Experts of a small language model.
Size: 12 layers, width 256, vocabulary 16384.
Experts: 32 experts in each of 6 layers, 2 picks a token, a sigmoid router.
Below are experts of layer 2 (counted from 0) of a mixture-of-experts language model. Rows are named router (the router's row for the expert), gate (a neuron's input weights, with its number), up (a neuron's input weights, with its number) and show model dimensions 0-255. Each number is 500 + 25 x the weight over its row's rms, rounded and kept within 0 to 999. Numbers have three digits each.
After each expert's rows: a language model's description of what the expert responds to. This comes from a sample of Wikipedia text that the model never trained on.

# expert 18
router:501525484503476542540474510502526501470456497506474524483523482498489566523550488511518488501537446508527520515451489479489494439481482502518504504480538499523452531503512503489516513478491531486459513533527527494501491451464529534531462525502512466542460503528493514528511502513484514499524458523483495482532504556529511460496534505484489475499479460493480558474495495478524502450523563504462474513509484500493457499471529518515538479487507510538459481504471483535482520494509499542498543520486532500461533489515541541494543499458496528485506487478496528492472502493524498510517502498507513496493459464479500499517510473455478490464502499522512489541475471499550483481491494490508504493519488489482503467505477456489471513520514529486506512472524461553499574520472506
gate2:518462537483462456519522510557484492489521525499520492470461486511514495501501494482502488470505460535464525511481527491486471465491494522443468458493476484501501502470492543523541484498500475502473539539528538476485532511536494520542498527497484484490483480477523488522473500534547495527509500511441478499485478516494485520490514513483474495512473534467484539537448509500479478454525484518535578459509506523491542491497505505490478475534506494563485500492528517498506467527505500501558481524516466481483474508490507480476525533553485483527489541524505458545459487472507496471501530534503482516505491539498471483460527555491512478537511498526509488475551479500519495471500510515500475518541504503511518532507518469494494501475513443484487507475493505490513474502489433
up2:492507498519507509529514471513495487555517467509502538539498536493547461460512474528464483497481463477438490504555500476509495529505514524496489492471448526471492469503517524460580505521486504523499441486517485499507518461542518535519487479486517492465516499508505502459546497501502502474464487481485485500460523498492508510516487481551491530497485509492508523479536531486487493494486504463495514490501484517476503468486462493482516521472486494512503491545467526509486527470480551491495470489507481490470520508544516540494548495509494547476496518501549524496496497496527497526469504457476486464498553523465496499560467483536516471485485484438524475495527494476511517468477487520500546493531445506477501507513484553495490522439508535505476457490522504506525494456499512
Description: Months and table labels

# expert 24
router:472466490489531510503462460470555488496499511501507483473503562481495534485507545517530483410547530524529534501534519525486501482439491519541500491463490454519490488497478514466490547505490495477519511530481494470516536491471472513502499504457465465521497525496521478539543497505503479542542508507497472529502514498512537517447517528457498506487517473484529521446560510487538493521536533502495485527503466509520525489530520496525489516482488496516544485518507520504517527564487508532573511547532460476493519515475489533494482491472508498498524496499505577482479452509495492491485535527508487468528528483487493493463496519499474501482460486472506484525502500519509500484496494513482508536485503491506532525525482483480507508503534493475498471454512470497525510492510506
gate0:519479469495501514508530480484472510480486456485502502522496484511504515493520494482492504522529487494480523530474514504539516485511493479518488497532519502437499532526478493532496518491453484481499464513511541508477451428491484448510503523502477507469511513501445519468520501534487461533484537496484513557503504507533460458492494508480477506544461487504510473482527458504508456476582490498531537506522507523519498507516499517507499499523517516514494485441474495504537480478525545516486505586493563497507474541487495516524492462516507521520550521547482520507513446510482498501523500516519465491523551480504496451500473505509467528448528482499515531517523481522506530485539524484496509509503462453479510531477521486505526510508497504479476517507484537491483524508551488
up0:487484451544525519491466496490504535517518456508444502457515539537465513510542472495473501501494499526529517445483514538465507484504470497480473503488485525496483496500496474505476546476500473478469451476496521516520491474521495482443510477463525515515486516513525554485505494498507523530486525491507529464475498504487514488558459513478503479498524441495527532506539484482489485479530445530506537489482516476485514460507504487515527482467474483479514446480473535503508514501493490460482512476524454522466504512515511472489514494533551496492475531489540551505529542463482501523508487489488516510493482478450461480493503477488493525536475498517510503487489465513535486497536516511483515485464488528526461494491514458479444502498476483480542473440513457519499452516475509
Description: Mid-word letter pieces

# expert 27
router:466525515482461518537443516451529515539484528489487481499491499497502526496497498517505490515479505488510492519504547484500458519477528522512511509471531473492489511544507524504523478535526503526478524514491513507434486490491530489549525515438524490499500429488494509534491495478495530536560537489541464506546493529515515481513499507499425488494507484487509498485480488495483461487473492523455531535487487546484500467492536496528560511469498504488513439487490503466488500482533488526529536517489511524487515473469525492504492504491517512493494433458458478519502500499512461473498526515567494490522496467516513505492521517464485480495462524458530500499497510501494517522543495461523454479487494519527510522508513491487459535527454524527464508453505486494487547500490492
gate9:544486488504483484520528501484536457502500484476522510523535502513528497461471513466473478519495526524441497514496496513505530453488497483500532492514523527444488491482493468492493453517530486511474509521455462543499513485505490506505458509483478502473499493490492453453496477500477502498471471526509487528488468546518482451543532488510531514477499484507472538516487454499507480498469505488498505465501568499523513489507502474458528459491506489504483469540512507540516525502493552522459489550505512466524486503487523508474455525478474495478502475493504517508494517522472500517512544505495537504464473506448497469512527540504543478527490464514487452527447524491532467454436485500501476546548516516463482460479467480528492517489497503511464533509523526531475526485499524
up9:515499501472527469460516496475507488498529516476462494517532498508463507463465462481495461473544512485479491507535514461491512429491518534480495488512554513487502503482486486472503477486520476514503489508476442535501494487473479523514489468499478505476523488524540449505501473502506504482522507490487493489502465493479500510551480518470502493481467505490478481530494461516503519514495505484496538482437522516520474530496518528501533463467510464477461464525547504527544480501481533502496487519501532480485485489464497528486487504506493500461520490459477508524498524468494513490545493557527508462440484462534553547476504519540471441465500449511488489522474481470465480510495505471464464499515494535472471545479478496485483557464508522491485519499508503518506487555530527
Description: Word-initial name prefixes

# expert 14
router:508486482510510541508494513474506526511494503474499506474534534483467547465529540504529511462517493537503501501541510513504489451475531507484498519468442472520494489495507516492516549508480508502478544501429456475546539466495483499571478478484454434510520463516502478527517477511494516545537496506542461520521519505472543479494530479478473498482502473461519556481513499478538504486524507470476481520505507501539530504564505554556513538471491490518482515492505533469526494479493513527511485525480529502487556507486485537472503515459521516484523514502471513461482486522477505520520519510522527485540478479520502500487481518501502483495488505527498501517515455462514465516486516517486465549469502510499476492535513509472494541493494520540525481481498489525482524517460492
gate1:490505504492443496508510528513457522475535495535521472486505520515469540475478498494507505477496511457505540469531517521490481496472510519497521541505503463523468528494500517459515517461541533533479486513435509516479509472524505531505504504517487479499505511515514506543463509485472498506493524513554483443517486522507487480515503521488477494488489498505518525490502495465520436428500518491480484513493519493518489493489521511531589501459509540494488500509498516513455549500453502508492484479525518519500521542498481505454530460487505484474528485558494511517483502478494529543470474516502435537540478507511519495481493486496552490485508479511483503515450493473524509509501498482487451545436528530532500456501505486490490524451518498500519546482502457518482511457477506
up1:523458507472484509520476523490484529491529513545500498498494509514493512430483515508505473463516502484522490494498507545506490529483508564480479506511511495524457503501506459469514523503506529513512490515482518486500500473537520525541461509500482491523474542513467471569511489497508458565476520488583467469522527498510510506505526511504520488487500434478553540535500494486508447492514505496502472532541504448498479486516536513501528530466525523521507537492486544482481513511486526538499426508497522493543477513503482485510509483503523521499526476546467514467500483553516513510470480535499470544547514517539494495472475455516518497492515495509486478519520491489506490527527514503507487526463487496536495524478498439495495511470501517505496502451504493557483532488496485
Description: Mid-word letter fragments

# expert 21
router:479476475476492505472499502495510536483474477500494481531521473505499510536485478506514505486503488491507469512502502514527458467477531500524497537494502493529465522525496497500507538511537527457516499517487498468552496466514498535455483535477483487509489484544503517489474516521526500500529480513483497495520484493493446474495527507465515451532524465444521534512454461455484482465466505455442548541493526486531486489502532503507496498511468519515522502509531487483522499570532487477506519504540521491470512498503495501506546464488526526443498539470472510451503501508549508536497501477485498485514465462530555494489501500485528486501506516535510481551532461494552502498460472487467487533527465487466502504510544522477499535514514536510502458505498488520451548466466516
gate2:489472516539520501507517533494499512501502531521500493518508473505441556514495529527493497515549533471507512478546502524502517471494516598458525481504496494507512484527455514520514550489514474520499496500466503533512434478538474493470468515518453491535492505514480464493475466507507480467470507512461496508464514529509509500508488490503517507477508484516453509488535506450523438494496495496458461501508498479519465463511525514528500481478518480480471490529480518509498524504496483510547500456469505517519503451537505494496524505504516494515483493496524525489516465506538489474540494523475469470513483481520522510528530462465455497488459542492532501482550509466491479484487448493477475506500503495473513461490512501524538505503492521527530423472538505534489479454476503
up2:518497505527471479520552493494540499517539501521437504518490512519475548523483559500532508578506494496476485491537521531487494453500554575492484501496528477528537483528482558480441525478549498502500479490517531534473455466463462510501520530481503467550512478524471483508466465481495527482442515534494505511503541481551528527509528495495503525482507479508473511500488520471508490475524487521483527495492498495509482449493487476478513492520503467497478491538481510464485487510504490466498469504505533517484500470507524516508498518506515499547485519510521502475476476500522501537505478532456511483505496513492499509514507493463532490503443541510538543524538495501495535510505489507520496544481473488515535500506510514531556488513466535506524472508494453501493485478474527
Description: By, as, under

# expert 17
router:516487488515505520464502529501516499538526504493489507506510543513517510497498489531520510486517463548519486496488530516495461513477538526488518459502541459508499504469510539491520487517454513482521524496448490538530488494497496538481511499490487460489515560487491498495508506513512498501500455498526471548484431469526517483497481482511524447461504480472518501529484526512527491499464481469508526494530517496498506461521523467526519476434500510487520484510475483500490460545436507491540523510500511510460510514501494516547500485526524507504492485496453518476484511526526458534483492519501481479518491474516486454476548523481428477484499484489546459520507499429498499526499540507467491488518477513499525493490541522495512514456478551522480478504540498520417464503504515
gate0:516504477524467507474492551481501567498526502519501514532503527509493513502467505505515468525514491509531508509521492509501490470496495446491506503470504481512503482512454488495530515520489501504539510441505526528512488476483530482506513546511487530528453495536501490503462480493511499460453507551465501576518471524491505489502497476488496482540474491496498500500499512473489439489485489523465483513532442531495517493504496507444500485486497525453530520480487497512464512495509518546508466445482429512455494551444502529510557519523512476449510506519515498461529519487484466527523471456511498460503492507483478499539488491476485507502463522475500471500528468493537454499504508490518491513441508458483526484509483493520483491495440493507466496527508522467471529532505482
up0:519510479541475509487490541480469567518527529527505494525488512504496502471491497505540460535517500501538494507509475502487486467495499449485509507484474498509495475510466507489518524503461513504536511448511522515516476471483515468505511544514508539538473483533521514518482494490487486460428513548470522556521480505493507487491485476486493491522470490498506503491498499475505461481480509528484496531530460519503500486510495469449480488493496539434551533493490506542441513489508503514505460454508447498451496551462495507513554501532519486461501511504520480466526509516507488502542439465493510465495485499482485496530473490471479524498479550475501493491533484492530439510517522496523490518449517467492509483508497508505478486513477490501450493501522517458486519574515483
Description: Commas and conjunctions

# expert 20
router:516480446505499542509485483512525511497469494462461495472529511498489511551477489531496468499516511508487483511484502543519528397456468515511490465467545460526497497487463540497504482479467504470491512503470495449529489481500491513514479516471480478522507527461508468473527509536476492492509497489501532491516503523553475488473548516470507444545514494461484508502472486474528474525484463490511522510529498509509485517508473516549481464499508509496491507524491539490485508511477471512526560493524476484483513522497522538540510513468518510472535510479498535463498503487504520516518486500466502441517479467481517485486517483471537470433477500524502472493553477490509504524464512541487513525516478493488468448494514482469500485527508500532533492469486451505503531492497553
gate0:510516498551440471518511500501548485503504495476488484490543490488490494439517482488519540539496504509537483484513495525502474480479484499516511519505564523476542504519512526477458538492466520483468493522497464468512480514503528513444466487510509500519496511510480512487483532517469491498479538509450457523518477486467519502509467492498549505502467511498487507501524478481526520517473488502491490487481506510477518507486441475503533530470515488545489527531490476446440537511506459486519514500502496510492471534518460489508466494533469505490566520461469536502469521464535521526474531459479487509544515487509530500537500482501453535473475546536493514504491458526487550519504485503501489469492471461448514523498490563486476490480500503521528503498485531476465470485509483
up0:524494518535494486476537520474501511533529489477501504482470473481526462477509492524459493523512486498497501488473500451518495566535512495497516503482469457539538525527543543500517537521472484519510458517499478518458467509481535504508493512486520447506561493506474503488486534477494497505498509558474457523501538531473458471495465496529497472484514511495529548486493538517506520482490516452512509473480512504509503551510455491534479531504520510526524549495530516442448480495494469496498494512479466486459511506512511482497481491492508478508479512528491503524544538472515476522524541535533497479503522502496451498484516504529542554471531494470464507517479501469487499460515514503514492478520477517533479470529546526502504533460530460525475489469462494510490478479551514
Description: Word-ending noun pieces

# expert 4
router:515477500515485542520507499515524474532508519474494466499484523503526510515489511475495503477546504512503487483497559554505511494501498500533505512539516460512477506484522561495487483527443489518496540527512497511481494450509502521503495489467483485544517514487497480460513492541511497574501492470507454555464492489519493502491517543483521473478440489480483501546507517496528483540494533495463529541471507494501494520486521517495494493500498555454491525525492525503490483520525502506489506542519529483458500516465495507503485511477491520478526493453495513486472492504525492504478482572455496485514488469551482500485484500492487471500474470488573512533516495454502542556499524521498474511561466479478487522531499557508468451495452501508512532498513500523448484499513505
gate8:463483508469509522481465532504506457570477492487501493512530470498472493500490457495508486452516502488426498496517547531495530475504482510485523496498455493503533494498491570488544494525513505510483508549514487501479496459544493520526512488513443486513478524509501447503531534506496469570491487492503468509462474456480513522487520518493500500489513523504507503505500507533499481486500489501507495458499451477472551476516477534509503537556503494439475489503523543512518523496533575483499524478493492509482468576510497483558501530487480527506519513513458522494494517451506517557501510520503503493537531502552500511483487497504468505490426485495513502498528508490474487526501473504521496505526502475485512464520508490489496505499465520527489508483484509507500460537518516
up8:553511485503509459507510453530499558442497497501480528474502519543472525532520547502464505509501490526547507492488456431480467448506489514500497492505551491533465520509506489519477528474518494499514490464481506487542512499436487451495503525513568532486518507489502507520490476482485539460515501492495514467515499556522487512519462477490482505538487482477488483518500497463514539515505520512486527514490505503540472507499520490486474461464492485532511513533484478459491419518465519469503474540534496505524539456449512508453514469495514473466480487476559455506502503514482497449481491523527499512480482506467501480505510521493520479474516524477486514504482511493519541482500500511507497500531442519521493530499508515537499487495504490493510484488476435495500528497491488
Description: Sentence-ending punctuation

# expert 30
router:552476510500494539500472525505533481521452472542507508507566506536468566482524497487480482488534505534532486509496456558485517479494500514508500503511504493517466476511527526475493517545513541536477570518493520532521538477488456470510497547450480510492505502475506484552515502496539497551566495492534464519503462525493541523508533504507535514509452454464545527520490483471476477503491517498518535503457495518556511487512524522478520496480511544494542496500474526491498530506504478486485533488536546496498540521493479526461523479507484471503527509469521532505502499487525482470515457500514474491507482486492498469493476518480513486501494507516486466503506473482485474517488468505487501517514498537525496508518501503471480495528467507454468476449539526486487525522487482
gate1:511451495504508502445532473513470480523475528494503474497513494501473473486470477494515491538490483522483464510517518557520485541458526481497492472507538499485498488545460480489527484525503497482499505505497475506529495493474485504540515536472517500496473509478458479512482497486492471554499515502507503569510517485503512500449509500456511477512526509532503548503450448472505487482479504421487513426515549526469529478501482491506537503451515507524519481485459507509526495522494531498519505497526510551529518523506529531491512482439452519478533530489481466488528486532484491487482558498487500485451505429543499520491464495533515483497495513536488481515492507462512477509511495477505476468518475495482498512489496494488457493499477472511506501491475449465499519452504468
up1:493524518462500524519541529545490536477492484491504494526476478497503469468457505495510528491492514497501521479474501436471502484487494504482517513447519500519512547497515510491489488444531477502510516473433486536477484489506478498511504492487473496511479479529534481499486464540548538538512524519514503478497478475525500499498479485491520533488488433469515536485516519485507551476491511529497544485502425480496514554500506481507503504498498532492511464529557496513518527560497458525531509519500520473476494494444515502485515519495519451538474486506507546527478519495469553531504462496530490489534499500479549528526542532463505548517468488481524522491530465511531498476525531490466485504493520484470533488497514460494487502522496500484481480527543537467512521536515499
Description: Pronouns and relative words

# expert 10
router:499491502524456522499502521487536495486485481499515468473529481474489532527481497563502460466532492514468532499511536508520483460497519495537501534531516505499473482475495530516486503498516503492529449508523518478477512481500502536486531508514476441501513531488543483526505499503516504484509468496486529504505495541516521471478527503477507475520472505514515493517546485455516491522514517474443462518520504489498464485543516444514502485471497515512474517497451522483474522513498492504491562541521533528483531527512491513493503461470484489491513455515484455495471430501520500541514542539506461479517465456517547478481523531452460509506456501526484519552477424480498516531493506489501505471505476476513525470524507502455530471501475542493490513466500480477504473541480521
gate0:523516513543510511484486487500523511509518521535499539481503520521462516526460525500528545465477503504473522496455509517462480436516479528496517517506475496492485480471531521464450517458506458542486495498515464459516481499507489490493471503508485499505546500480538518518505479479494507501470495509428483486522467513524495509491527526482526467501536445474475507499493509451525505454467521493508510493507553514503471477503505480556501494501492522556516480520445509551491501482513527500495492487493495535479489544521531518501519531508523477485506515470500508483487511488492506540480483505500513491554505489525509497497539502453519536477485547535493495503499457471517484520503513492466498473537478515459514534469480469488541508488460572537490495497519449534486504542462553
up0:506496502492446472571520546500508479484502496471484499559461508478512506516507549495484525545472520486463493497516490486485530542490509515504565496504471511478521486563510478508491478456455473529534480514496553502456445526529483487477541494499490482480497551477501561446511534506507503514479515491485517478523510465463506496498465494506496492484487513559506474529517486535506517516519500486494530483463525477495512501494489474478488495478500495482481518450551499483506515474503472491515524479481511490487496490495459497505458510557485472485482492511528497547529491487489475482536489504531511535513504517512507471440478506546522510524509519493481492519439508468491511515512502519509519521468508509489477522493531456499518492468490427484443497495502487506537473515542472
Description: Past participles and verbs

# expert 3
router:482508487487488511500474492509564482519475491467474484482499481471502525510511524519505471483490509502533463533495523484534471437484490545515526508512494483533488530458492482486514450503486527503477538523494515537513477494506489483493538515439494522506495525501497518508523494531475488528558508526506462539505513522462536474534496530488481474491455453500529507492530483482509453511477570434482472491523534451518502489501513476529498520497460512500504461527496473499498516517568515486557529525520511538503526476491478530509474466475521517484518478468482495476473478473466481508487495531544465508550511491508486475488481527488466446481507502488481478528514467483480515558453529481473536527514474523496506477516528479492472506520501514526490536460523500522490514489488498
gate0:448513520493513482501482520505520512545515507470481464484508478526494500496470451509519504486534480531549505511500482528487500475486517492472479524483505496480511523490512501491500489499478498473523527483495487490550459485494487493490503519488471527467501499531503493466479503478481432479476473496501507494482510531474524497517528488550501507483473535492518510547488509479537467533514495484474483508517478509484464487521473512483497521523502526470483520488454546558476512511475466517477559518501484496485478444485476520527509553506487458525533453444454524478502534472504538477453461455509502501539508484514518473503540506474521504527493443540481498493502498477529496506522481479471536530502484498509492534500453535500550462506481446529523486457545478518501433530520496
up0:495462505489492483462513527491494532506502481488505475493502497504460511511480496479538488468518451530527478535477514515519509491490509465506475486490499483497554461453484556529544485520502503452499526493485484490517458456466487491446513488485492513456494501540524452511499490485489486464489472495558534508461515478485509470535473469507452491480492523525462517524502526502497473559484483474470510517497461465492487509498475560494471527517485504475501506520447472499486503501468473520517521534486468491475535464509513516494497557475468462510473518506494519512497471526483513494482478475525501483566480471502512477461497532492524486518496462563537513489527492501531489513500524480450536527493486456511491511453471504530495495494479446509534493483486489540504455521506527
Description: Place and person names

# expert 28
router:526567468526485501534483503529501515505509502500486486528517495533494519496464487514498496495545501531524470545483536545500515473456529501538495530502514490558500493471479502517473505505477517473472511519511515483503500494456529487498492532488475460519528487539476513518489488581497524500519525459501493513476451481497531474545487527507477499507504487476510499539498490483481508517474492500526499514500525452514534455476511463494495510492478495472513498537462505524503502490528455518466512524487497509469515499455522594505525508494491511446532500484485495510422508487525494480465518544551528468531487457519491467446494486482480462468492511509490481505503489456524550511462499496462465504540487518484518477514536502495516508496528545478487510469542508491504509474482500
gate2:514528498512509470474498497492486489503511492514503448481470495507488489493512432518478548489532495513535524593492493531475500538492487519514472572504512481510525509475474510563494503519503538498464468523491490504505510523475503516441498529468489499453473498503480481466494511535496479531474516489505531493512524506483494469518510499471467466509477524507464507475516465548463504552508455475503538526486490493501521515522505494538541493489469528502470503472509470486544462494503519531481514579487530509499503469531543537498484527447514471470505502542504501479504437464521494508517500503497490535456506488531510504551493498504510520493522492498522484504494454488482500460441525479496495533490470502501512488504495517554498508477548508503472521509470504505498447496507491
up2:524462479492521504551484497514500502534503525506496514519489504475490500518484447489489488434495507502528499507453510531463489477506493528507515471513478528493468459495505505520504536495475477474521500478487544522492512496453496505527489509480471515487517511496450543517491447465491499524489478507497527581525540517493498504502498475551515502488509551506512482521505491556500478544455507489518519507533487535485514494482495499433475483517494514540500490496514536522508537457516465472510516467484550497491506473472470488450520526560514514472496511502524431532509500481504486535510460525504454463502513488545476493488461433508487521485499514536504495486482497477501510490473445502485500466517530502483504472483507524471502532560534482459468526490517499472495514494470496
Description: Spaced dashes and symbols

# expert 23
router:558487546524504503523518536497531481518439514531484483527522511499477553486524453534481474467492489522494494552453516559518506437464487510492529504536524505463475461525491522492496486505472522529500497515503500463485505474534518509532475519472488501500519513499551475489477523526509513508491491485546500560515508517492518460507556523480483484493477461475543521519495523514503489504476476489513505497486561501513503522491524534518535507487484537551483523534465519524479519535507480474518476496520491478492509549496499542498478511470537499480535500487477519498480469507517476502519488512483527496522466450557512443453513525459486500482466502481520479511488466463514537506502510515472497520516475501508452494530477506448526487496478496495512475507530490513533484493445490
gate2:534506516524540524442479551513534485453483501486532484453506487514496470510512480474477494495487488460530519435512516466520494488502511504496481517500506499434511481501510546474512496437494492473506498450511494511476469481510482523489536513529495498456492491506510514465507481521504525491482495506496496484507490505491485517536489509479559497489520492493483517491514534531489478480491557496497523534453519497487495495482471513492480488540487503562461513497493527448513525525484487490481481499554538501499487513511501524494471504423486493548488503493511519495505490489532516508525531489486493512549522487439503529487500530503523493475546493485498530534518507504510470468519466518497556534524466429509518490502524480480474522490451554475520542468540536525503499463525476
up2:459490488511488446484535498517528489493485500507512491498480502551521517490464518494487502476506526490490508510497470500495472482516456549513509502522524506527511493540476448493460520488498553503448461522502449550534524536483507488469476491525504502520504501501518530501483491525497515516473493484451521548499486527495487472456511475491487532519515531540512571461493479460514479500479460512488522437502466472522490499515528524522523477495486485469504442512477474480495488471490525480492449535462464537481503466495483512474519473524510521503501524502479457525478510460511499494494475485514497470464506449517504513500539535497523504496435498498534504478520487507504509453482519516502472482515512558516513525456507475492499502521493439475501462537493462480508516485470556
Description: Opening parentheses

# expert 16
router:542473468491509498467500495523534504438469479481531493536499544529466516505479495497518515474503494521515490525490551485459493474498497522518478508508506474495472482468475534489540531467471532512538495483490500526521537522462498503482479485494478523531497513476555479485521470544529464502500519479500498508510449517484575489522502510496531505500480470458510488503503471503469491507481538484518481488493489461479505526511504551528488500465496497487485484520478510515492566532506501477547547541516519523535519525494482512522493476479491470528534478491504513489474439502523508474448487521513555483539525522529519492473514522473484502485517510518502483500525493502526524507476496522443424510511488566496490526536480526457457538474477537499494523499483483521505505483461524
gate1:482493492518464513454441491485535495512465503460481505462504495504467469507493479485501499458488524505515499495482511554501485550480519480526507505513508492502483491541506523555501525524512527504525489553545521500497507472511512526547488498552492496496541529490511425500463491472499515531511517516489510468467548527489486499492515488523503480510551464511510533551457511468508488537490562480482523545495493514498511483503518517494463512458502497516498563529484481465512540537496502502525484501496482497525458496497488536503522506524492482507482489571490469516509482488537519491461505500496515509535520517551480454490519554490494494497505479532528525520534521508499497499435492492491468450525465493478513542546521501507497493492507498536496537470475489513445530491524505
up1:513505520519518516527541500492474495506512483517481521528482499499455514496498495491490529501503481465508501459530507427509523509511497520494474494513464493483526515476496459486559499506534492499521496428477450510495488520492471490457482511452510495483460471507482562516526460490503517517508518494517473510550479490497494504520494525473495481473481569521503466474501520514491497499477456515520490445482519490499500488529511482525508512554506473484475481462502513518511478491490508519525504550506489477480522473524521498495462501483518481463491540460515549450496503507476520483525493479482464493498465478505546562494503464517480492506569494482468469458505495517466520482577508478507515525454528512498481511463510528531515504517459527508491479527526544533540460480497512
Description: Auxiliaries and main verbs

# expert 12
router:496510530554475519508512463543566504563468523474467421484529499539520509542477441497488482467490483534507500524508518506506503489504478523502471511513508494504537519482480509500506482530533501512493483512493490535490485496507516523515496511472464499482536477532518494473484504523501529541504508479484477516445472527542479511497530519486476501535480482468502497523463532480508498513505490461511510525492499491495561523531526521524504523492461499503465511492486488544479464511536519484526498504544530513549525485457504555491525475488529554491472499505494491497452528486463506498455476525504553462510474498494481499472527508444503490442506519510508467549496508495516507502517527483482465492518497488511449535528536480495501490521534488520504492519549493491460550514491523
gate1:519527459529512494508506492494475530531493496510478437501529483488498500496531496508515475527485529506497480514508490515483514493545462532498553532534497486509520477421516506443478496527472495496511522477476486516474463473508509455472552541517485486447532505492551553525508504506499484492504526502494529505487462529496534515511471497515521518539501569483486487526534471510515531520481468526485508500510531511472507484475475508507518534494526498473517492486466497528488471469511461503465548503482487505486470463518478503490484503510516525469519482571465470500499479458580470468535491515517493472538517476490477487495495552490508509489463495523479459502487484508496517478511529490564508512560505503498505519500505525510529524530510487504517498526540527527497459500482463
up1:468502534467481506496486518505501481495535513508512551510486508514489491524472494482433519477483473478488508492495533481508524535459505461499439483461490511439460533558471498543486504443546528507500471494519528455511510526512501508509454460484516512549491495489472434466513517482512514521501456504502454521499544477523493486476526506476507477476506442517527508474476532517487474476530502499525477496510502505531497520504512469490512431512483519499492512494504534464516512536526517516524489484526474512514524530501525488504502493531476482525465491448504531505479538532440541496502525495491525511458498545500537491502520465497480524489534490471514549498480480501496520502493512512455503512440515500501507494489514486480504477464442486479491508468485474501489522542521528
Description: Common nouns after determiners

# expert 7
router:509487437504453535524482522503512467531501471460471469497465514480457519542526522519519478511540508484488479500476514484504459430447496532516501525524532443495517510486441508466510477498461536500487495511484501497506487458482509458490499514472503519523455525497541497514487499530500487500529515477497482539513458478486556486537572514474491486508512489484508530499473448458467444523484524497474538511533543475513469516521483499512499476496480498503499503508469478481499518537519530491530507497501517522497521500491474529546516477461511504486511472511490510479474533501473533482522508513500494476510489494501513477492512486485480460448504498485495467530482528494553519484448500511514494528532469560507457479520531488468510475462475495515494514482489504543526544495501519
gate0:504500526505456508518485525498472483532514568529462479553435495490494469510519474493491484478544496508487533526493512530530509525519475472520523495499521495494471460481524533497503522507524504497482501505478459513505525505517525484495471468499461469515505484508491503528488513520445516528476539509430532530504481510494496507489518511479513508513519544497562440507493552484464490524537468497501543452489474486495518502531503469430498459506490501485504517493518557522496484476504461557512482543517520525499499473515512490495506486511487493464514495494507486486487482503544479512490502537458489529481452501471463460522480521483474528448510452476473458525534523497485525503529505534488488505504485480498439519534514526489503471519543530526498512457509486509510492475498480
up0:463489503524513506535523497504546506487509465521489490470499499530475538521492517527456528504485476455517462482489482463486507476472538496484496510501470509491514518510502496469561530483488470493508477469480523504500482478463498471515509502510529514499471511501522509468453512453527489472532494474511478548486514475493554465481531493495522505513514466493502599507498474494483488479491500486502510516523524516496486504483524500517478484490488497536553495500480453515472506551472539486467526511475500457524497527493543523504526452487498497509504465527445515524522519491466512512520517492541543462503538491515547521475495512503519493512523490495521540498446518508479477538471495511484484553504492560457494534442467459495527521485513464490476474504538468535518534529502507
Description: Nationality and institution names

# expert 26
router:460517480529483515499490489462484491506528554447485497493524482466524521542507492484513450491524506530525500523464489521499503412487473500497515489476532484558483532480516546510516501481517520498464520491483513516487486472524492502495502530465496523504464499450495499510442483543491477532542500489545466513520494515507512485500561496450513499493495473438522495540496486465484477506500533493524530489542495536500462531525493466531542453470531496504493467511475498505462482508563485515489508518537492506481497492455465509525506500451517503503522473500478510532485447482481443518484490538509540479515476482478494459485490507483435449483472525539531474514500509522517479512483505511484458507488478487505487475511518530496481455498503511495474496495504492486493527501493492
gate1:554512494470473497499504497452517502482517465497481482537463520460470414473538478520461501467526491519524492498519503478511513524544481470496512515540503509534512503481502513508524520462495524480518499511500467474495499468521532534525486497485515494478520503505496491518520510505541509480503472535474492529437499514515487513496488502482541502491451507460541462472516519492521443530512463494490447506441480543517494495491476456511475499455487514503505467487509507469494503525515500558457495527517531461502517522474506484490486419533480494494500495526522493527479551493509530490449503485487507475477474515444470493514510490520488451500504474526505511516486502483537519495492539470479493490507520486524509555543488508536514508518468512496509508433511539487478473509465506
up1:479501478519515487509534467498526463503500480556465500480477527523467468477469486519564514459528514533531489498494521551467465503489535546535479475573496534502476504484516481479437464559498530532479493426518494481510480513501471539474475502475476490470500495461509485461519508472507524504473472484518506523543525493494515496487506463509511466519513516543484473489469534502474494564521507548489496515504496491530493500526493509515473487474512514467512499533472515454532513495483476500523526465485486496471496473514461506498484488528499515474491516528456484508478499469533502542500522504495490472501482481481509499467527493535501466547478506528503508471556490454540517498482522498514445479499520470478485494481505513473524480497518456496480475506511544471492470526500513
Description: Place-name and title words